From a checkpoint of a small mixture-of-experts model trained on Wikipedia.
Experts: 80 experts in each of 13 layers, 32 SwiGLU neurons an expert, a softmax router.
Training: 367M tokens, 5605 steps.
Below are experts of layer 4 (counted from 0) of a mixture-of-experts language model. Rows are named router (the router's row for the expert), gate (a neuron's input weights, with its number), up (a neuron's input weights, with its number) and show model dimensions 0-127. Each number is 128 + 32 x the weight over its row's rms, rounded and kept within 0 to 255. Numbers have three digits each.
After each expert's rows: a language model's description of what the expert responds to; "comes after" lists some tokens at least twice as common just before its tokens as in all text. This comes from a sample of Wikipedia text that the model never trained on. Tokens count by the router's weight.

# expert 10
router:151132204140121142140132153186108090161111084130087147123168118164135151161132087162145081123118127087148110102162150157195082167164141171185160196104147086142144102152104135178136153129156135093138107174106092101134102151151178105150153161120074154127110074109148107153165097145097101160120103126152099114166127135110156112193068138146143165129095099187149107153159153106084121158084
gate0:109115128068120091091134131130101085101091121125118139088124093106133207134149152232070126093108136046115111167107176082093193107096143168118134113079152104084159091141151139126135104084108084074091069144128098123100139116142139104162090234148124181117086149168088138137095086125111177156118131109135154122171084122149171104153156090076081138163158122131140130086133164160144103146082
up0:143153107170082084144113094126101187162174113111170157146116136131107111086178106070155130112105167094194128151096089114163167111124114103171131173177121148146110139114110096097115103115051088099123113127117078099126095140087070133134137118111101152145110161166141130138189132121179157127147170138152129148145179127143123155122104143104091198108140117162143191181137125143143158132065
It responds to: Articles and possessive determiners, mostly "the" after of, in, on, to; also a, his, its, their, 's.
comes after: " of", " in", " on", " to", " for", " at"

# expert 16
router:162133113132085124108131129115112171164188200105082131136155109157152131168179091082082155117194128113105172117100168092156102192149091129162129168116129134130199146163098147129081122163099144141122168103113111142088081163175121142088175140056101155117148145159175089174111118075132142150083198135143136102129111129064171113157106127089145144112183127126061105127090092063152115156084
gate0:181132118141144079156128113123149196116153104151166137168146130173133091120173142095168121105144118106092130136162126123136181082142114192141150147121136071144207111108126113143168108158086171158173146123148162176149107142171091159121130122102075095116116129102126044190109104102146117111144146178110156171135168082077084185197203157050118100148152170138130139097145122084157102115135
up0:142136141107110155095131131070138137151102119108150138134137117113128144076105132124125143098117206174131103117119106149098104137090147091139144105113086111044103188209151167114189059100131141088115103102122136124138068058157165111073068169123139174130155163163076178089082116171158127138147095093128122147160127151160127090085062114113127125125159094127112143092146107168136143118121
It responds to: Pipe separators and line breaks closing rows in wiki tables of numbers, ratings and sports stats, plus |---| divider rows.
comes after: " ", " 0", ")", "%", " 1", "1"

# expert 42
router:146161173190107174185084123165188143171100088147121156130141075160118199144103122138100108131101158140163102161096132114153138156133183068127122077070118183107209135161142099177142127121128152083090085113132143159123107105128077139073118153137143111154127135145114072133178112092191128106148089143112081139095152137114166090185162088087178100124122186111115163102143083093098085111172
gate0:125199106075160154099143131145119134083154151095095112104144151150162158115147097109161113148142100159093092103109113180077115134094130102142172148136117157138053108135107153125157088102143161137025119110117115077096189132108114108054126118090118135121103138146115166101179149088064152099118128119109121148131124121141125126126193095113133106120112163125164155117102153100121092078175
up0:127164095123104051133071093112091130170110112174155136106155126113124139164105125096074146103135155146143129106131136145122105139145179148141156128078090128098110167069167092149170167088142135099123159089149110090136076105137122146115103182101183178079174126118120124179184116097156129145121100155144110097098139046179141110114076139121151085136223178167135131153136112111142091073047
It responds to: Single capital letters starting names or acronyms, especially U (U.S., UMP, Uttarakhand), also C, S, I, O after pipes or parentheses.
comes after: " |", " the", " (", "-", ":", ","

# expert 47
router:123119112192132111141156106114107113123117127073084075092185181171076144132115162114178136153096130106172150100129153137107102147094169069154125094179082132164111083073187117128163122110118128121114104146113110188117088136186087100083138122198104121141130149158092118123175168146162099164142174162095089156147107139133175099120127131099102172133085092076156185142126074155077067124157
gate0:190071087120123165061122117109067118161140073109151160099179201161125094089119149097124136153154150114107186138119170170130165168149141119164105171096196121173080129108133106100132135110107090065128111099162122099168129092098086162151169102084114165071111059136061133138077108104099158217181146138115110099103111138122133106129184123152106095122133171094122153140113133136167121109140
up0:042122146121103089184100119143128149137137149209194130168080097122143131129138160133145141124115156099062095191181100090104106137147098114136159173125046133128156115128117132143156126167134118147113173148094062114136108122091109099092118158096129132127150154148139124085099155104101162138128149110075095164138199116169108118150112111152090145160124096112128125175137142105115125133107
It responds to: Hyphens inside compounds and codes, such as three-year and IGFBP-3; list dashes and table pipes at line starts; prefixes ob, dis.
comes after: "\n", "\n ", " 3", " 2", " 1", " 4"

# expert 21
router:086213159154104068133101145090107122165134118135071124154086122088136151107066098122106178143133162142129092162182140143113161068117115134155151088100141156161184166144113112169134163167149083145146141152165125171128145082107117121124137144116114117145127135154108114162146154151139115165074129066135153097081133116119151175186167115160118113093142074184158083140082122092164189153143
gate0:102135117108128092154088116090165100113081171164142167130160111078151082056123190147154115134156142142140114159141103133140176150092140149149141112118099131123139078178135126089142193113118107154147113135157064089186122106071102126135088087150110067169217129153059171131114078145106131142115173120114092168148151118097140105152094128113132186125087161138125166132212082166112153112126
up0:165101146152125116077148103144136134115137195117142105095063188126118164111100132054109177111098138133165066090145093165097086118089150090145127121135172115111094097127141114151104109114129161087132094143150127079121155149180067128132103166137150155197091117042157119122102141113115073144102163111189153167109106138134188146099127110102116124177130153131106134100135100167171085081090
It responds to: Common nouns, first names and word starts right after "a"/"the", e.g. number, member, man, asteroid, Elizabeth; also CJK/Thai bytes.
comes after: " a", " the", " A", " an", "A", " The"

# expert 29
router:086077112097136127089167112149140166105152142168151186129133083127081162122125098158184162093159129097101090152090115160091136088197112105133115130099113109097083116156132098097127184110147105123140065168095161104121133113080140124159151075130121080108113116106111152159158136085133085132082134171073149090171099162165173061127181096137088123155159108123182134099181088142107086162088
gate0:167169129141119133197129159140105130141102059080130100122134120121127123139122125180123191139133174128084086134071178081131198110140085081131086130123062106110052123138181114159143124119082108158148123081098157152115209087152114119120091137102099133090077156109156116137157121132135142139118134156062069117179132115126061160142102095151109116127109114133112106115134052138140127138173
up0:104152107113105134133121086165138155113110114124146112112125220110149077104141183115093114174180156128105142110159136082131081133097080116161089190122105137132198139119099080190111113084174152145110104099099165102094144186137097159143101082124153065166135121062074100098155139139106181159097168108123099151153148071120148173120082139192126106139128065144129092099088094166084147133084
It responds to: Conjunctions and relative words that start a clause, above all and and that, plus which, who, but, and when.
comes after: ",", "),", " said", "\",", " announced", "s"

# expert 52
router:130100201127093146075118184110177127112086126138076094152083111098135073129136133138102118164128059119107111063078171165157097167186169138104135092188166084151133077174129150034092112184099112096134134097143156102127094184153129104139166130091103181182091109135142150152071174088143158104172139143140141124102133118201116056148113154119119144168135047121151150115156085083152134138104
gate0:135143173100133178143101179134136098143186152098109134135147075123137146123112101128090126132131140123096168093113133178138148113143147128124072125179080123144142065094103148063183105079087134114115105088064079201138116091139145163174190101135124107121104140160139115129093139141099143114201204186134105151135135113115129211145190091127148122070170146107112150169215165149109175143140
up0:168145166089132128102127096150094134111136148120168108156131123146061119098216128145167184112135138156093109156085124113127073143117132114166152206101172119095115103094148155090119134174152144116104107134166149193154151114154129139115082111165132115168097099099236139087157111140157087113086135046156160139172090131130186111180182124068122152100121170138109163074138127156138058057143
It responds to: Verbs and auxiliaries after a subject pronoun in biographies and organization articles, such as also, has, was, based; includes See also headings.
comes after: " was", ",", " He", " he", "See", " and"

# expert 39
router:094144152123082082139177135168144148179088049164166108140114067090161131115100119120148061151140148136167152159153064155136108149160139092128123107187135089114124148085105166130124115099135121166074186106101147105107132153079078113064125159158160126132107156134079168161138121129173168093156115108085140132144184101068094114119173153118100114135163097131125157084113109127143112067080
gate0:147134057131150190094173103150160136111123126128118100157162133134168163169103117185128119077151073182165110156113128172127121120074130127137113117117118077118158130106075135124114098100148153189098125126206116136117141063115087157086136130090151102075182137202051112177046095141108094169187156147184158156180113100117181171163160133142105118119144084114154172085125150131097120125081
up0:092116118130113141086107120156144132151181091108162082169173186030170113154156109199109124127109136156159115106182140128150118091084159137148120145120143189100151120142070158085098175126105119096125109150143138152105142152121109164088152168155108167134083106141158125147087166118092177093148086121135137130134175135173216155160105203126136189159132090146188139082092148118144135153161
It responds to: Verb prefixes and past participles after "was", "to" or "were", as in re-ject, accepted, promoted, held, used.
comes after: " was", " to", " and", " were", " is", " be"

# expert 40
router:123149193160118157132117178118113126143137127114074161154182130123130071077156155101102131074099077084158119135111136117106068145116110108152091095141175118121139099101155120137112201154120088119071116077081139198103085185154100121174102138090153070109147170119153135140176164060159147161139127104181114120086162106170091122159187087125122134155141127149127076125106095068068128142129
gate0:151114145142122156214158160110142134075165071094125139131081179111126107129120191125127127138157140133164178164137164141134110132139128155124173133190125112186139076052125140125135155128074151128103100077096094141145156120120096125143098114173156107141176113168166121130179131117096057064105142054167082086163136083179108165137145142147142123026092069149125118104111104083029183124140
up0:127136119141074109126172081124162117101088172154130134106104112126148151094098157153183098143163154148172100115126157117057095168118103220153122085113139172109174158150177112125132132160163168102136090105141140153174139091170112141149176173140186115123099158147067137105145188152134097179150154202187139134176145156154080136126114106119069114086116109085079128101171161155198135123073
It responds to: Nouns for time spans and careers like years, season, career, life, plus slashes in footballer apps/goals lists.
comes after: " the", " a", "-", " his", " first", " two"

# expert 8
router:090112137147062126157086173110085073159117094137117124111101099083140195158149106161093115166108181138136074165096176081081195086100138145089129108077149200128194108123156120163156100147180183130172126157136122168174112127152112090123131030107137043168126149167139075168154101134120078186125088171145076100095156129129133102124120148212152156174071157092073107121192158175112125087130
gate0:075112167128133140122138105114131124150145096102191119132129151128125179119172134097123170130144170110042134167180141103149129096081158128175045156064096111101116129117099135133118108070160121087144133166154094156096111102121083125160124107115116096142142168156112143198132133101107106176108082136112118212139163124077113123087102182127149104131106131116108129142191137180149071179098
up0:150074091171145135141125107144149163094116130098118094098142077152120189142064106145142129123061134116102118092112152149104109096079132149118064085194149074132074159152127092178122147086138122176150133127124173065138119156115102179083168105119136173108070125072148121090149094124087153095173102087138127064113120130143158118126111126120161192132143122078167134093102140132213111198166
It responds to: Capital letters and country or nationality words in tables and infoboxes, such as UK, TCH, US, British, °C.
comes after: "-", "|", " |", " (", ":", " United"

# expert 27
router:115081086133114116082118065166128165108087092111101111100134154184086116115124190102163112149107106142152183112104161154125162096148162100125126093128095098184090140124177180129214146108132170173074075144097061196136081107166147103082137115176097073108109196131073096088202158144130135149133109129146112104144111134135111070100121136086094169101124132084151132117186081162120098105121
gate0:133122121150145076164124108153061067117114150130137115122151120159130126106168119132098120118121138124149134084139166175116096114176150150183163043168107090122138071100124154087156070108173165152106108054168078081098183152129130068132112141140166127127115135139101067112133136115139110101108108163176099158146178128068097144103130135096199101151148071112102085168088167170148137180162
up0:146108065138141144089161132087160117161149068135146101150180129074089165092059081168130123074123175182100144108126129117153166122113120112106164063137087095097092146048133112167088111104112147131107178125161111165144097187099142089154119103128117139124048051078128123156136138132121116087137114196149111144113162150084153177058156136111128159100164122134090138102143130133092125142107
It responds to: Line-initial dashes in bullet lists, especially under "See also", plus table pipes and heading equals signs.
comes after: "\n", "\n ", "\n   ", " Preceded", " Succeeded", " List"

# expert 11
router:075151167128106073070140131156090128101130123084107156132107204110116127143133110159146170155144167131126133137123104187058149125102111095157110100154124118158170171154061069164152180111138164127114125123121150164162102160150050103115107167160113112110128165115104176202153134125093124126120162074153113085135163084151181163141196114167165138129184094168181136190142155132091166101101
gate0:124173170166110116108202143178109099099113174146102137045137152145120156127095141114137189093181190102141165114128099110136109122087121121137105111160114159142131141126047142144197195117173120143132155172113153159101132190143127170123172170143137111129201149080120188101122093112133082115105144123137142156092165190158101126162126149122180096188144157118117142119152081127128131106124
up0:191115073124120140133155176097134080157070073148134161165154145196132180105139095135125125126135114110110108135097154105093128160087103095153164149122173060070152142111102143123110081125153117111122122141164155105170106123161049085052108059162087144135121167060167125108136073124154085102133107109127159151130122049118176090098146064156095076143087099129120165139127125107159067138159
It responds to: Nouns and adjectives right after a, an, the or was in prose, such as number, total, first, same, well, and local.
comes after: " a", " the", " an", " was", " is", " A"

# expert 3
router:113169175154096133155108144097105089133146101129124107059158160125114091143069151099102135117127123136164104171125145103151137154104059180144112168119166084165128096092131156130109106156137178077167118075103151101168083137178127145170167111142064113174152120126105102183190060170105184151103122104199133158123155113142164105180137151154099166102160139102130103088163174084147152102096
gate0:134086144153090133152125127159146088101150137157133083086094116095153112147115131115078225060147100130149112107136172080151088082172096156130119150075150176179116111123133138132150145126134137114136139095137117187089124109124161162125139144134059128121138171135129144149121068150126186128116056110179105100160188059083156193143155103161101115124144139149104122132123105163145161097137
up0:133112134156072134178066174103191139108153046113118088109111166178095142123148143124169130131153195135121113122133140129136165159142116153183147140154128137133143132116126128150150125172110125118157089122083127154095070093121151169091202115095100101150067138140097186125154149188133186154128096107165126208109144133081161131132117180122093193130124154149129136132175153110098116104146
It responds to: Topic nouns for music, film and art, often after "the" or "a", as in rock, album, band, bass, film.
comes after: " the", " a", " and", " of", " The", "'s"

# expert 18
router:178145161133093104118164152119145056104063192158080099152150127143093129140074131197150091071129122125138129085080127154173097136179168090126147139060078159138119131105177112147170152107183139125108124172073088148111186080172100125144118180136140139097117112078105131107113127135071080132114148095170115111163147090143156084122129088125091093127129112114061228163132164134133096104074
gate0:172128158110143131133089103096131132112083202138105096082147122116082148111134097127161158103105081136109106107127103103154158083133145100175212171097149088161169129115150117104178106114153107158157167169113122124080115135084091132130132160160177091111137025077080113128175155146139129119086157178104162151140166124153130143157156090171079118109166153109112148116093120122072141186128
up0:128102094139110084146101151146138168076128129104143156110089162159218132131107142147117102061166107130114144150127166148083109166136109140102085071181108137099122113171119119131165143172125067121114174056115090085182149140182068071124054091117141189133137111142179095114065099160133147130125114184097133136130125114085132100120109169114154158159153081150120149146197143120100135094091
It responds to: Row-opening pipes in wiki tables, list-opening dashes, and determiners and possessives such as the, a, their, his, its.
comes after: "\n", " of", " in", " to", " at", " for"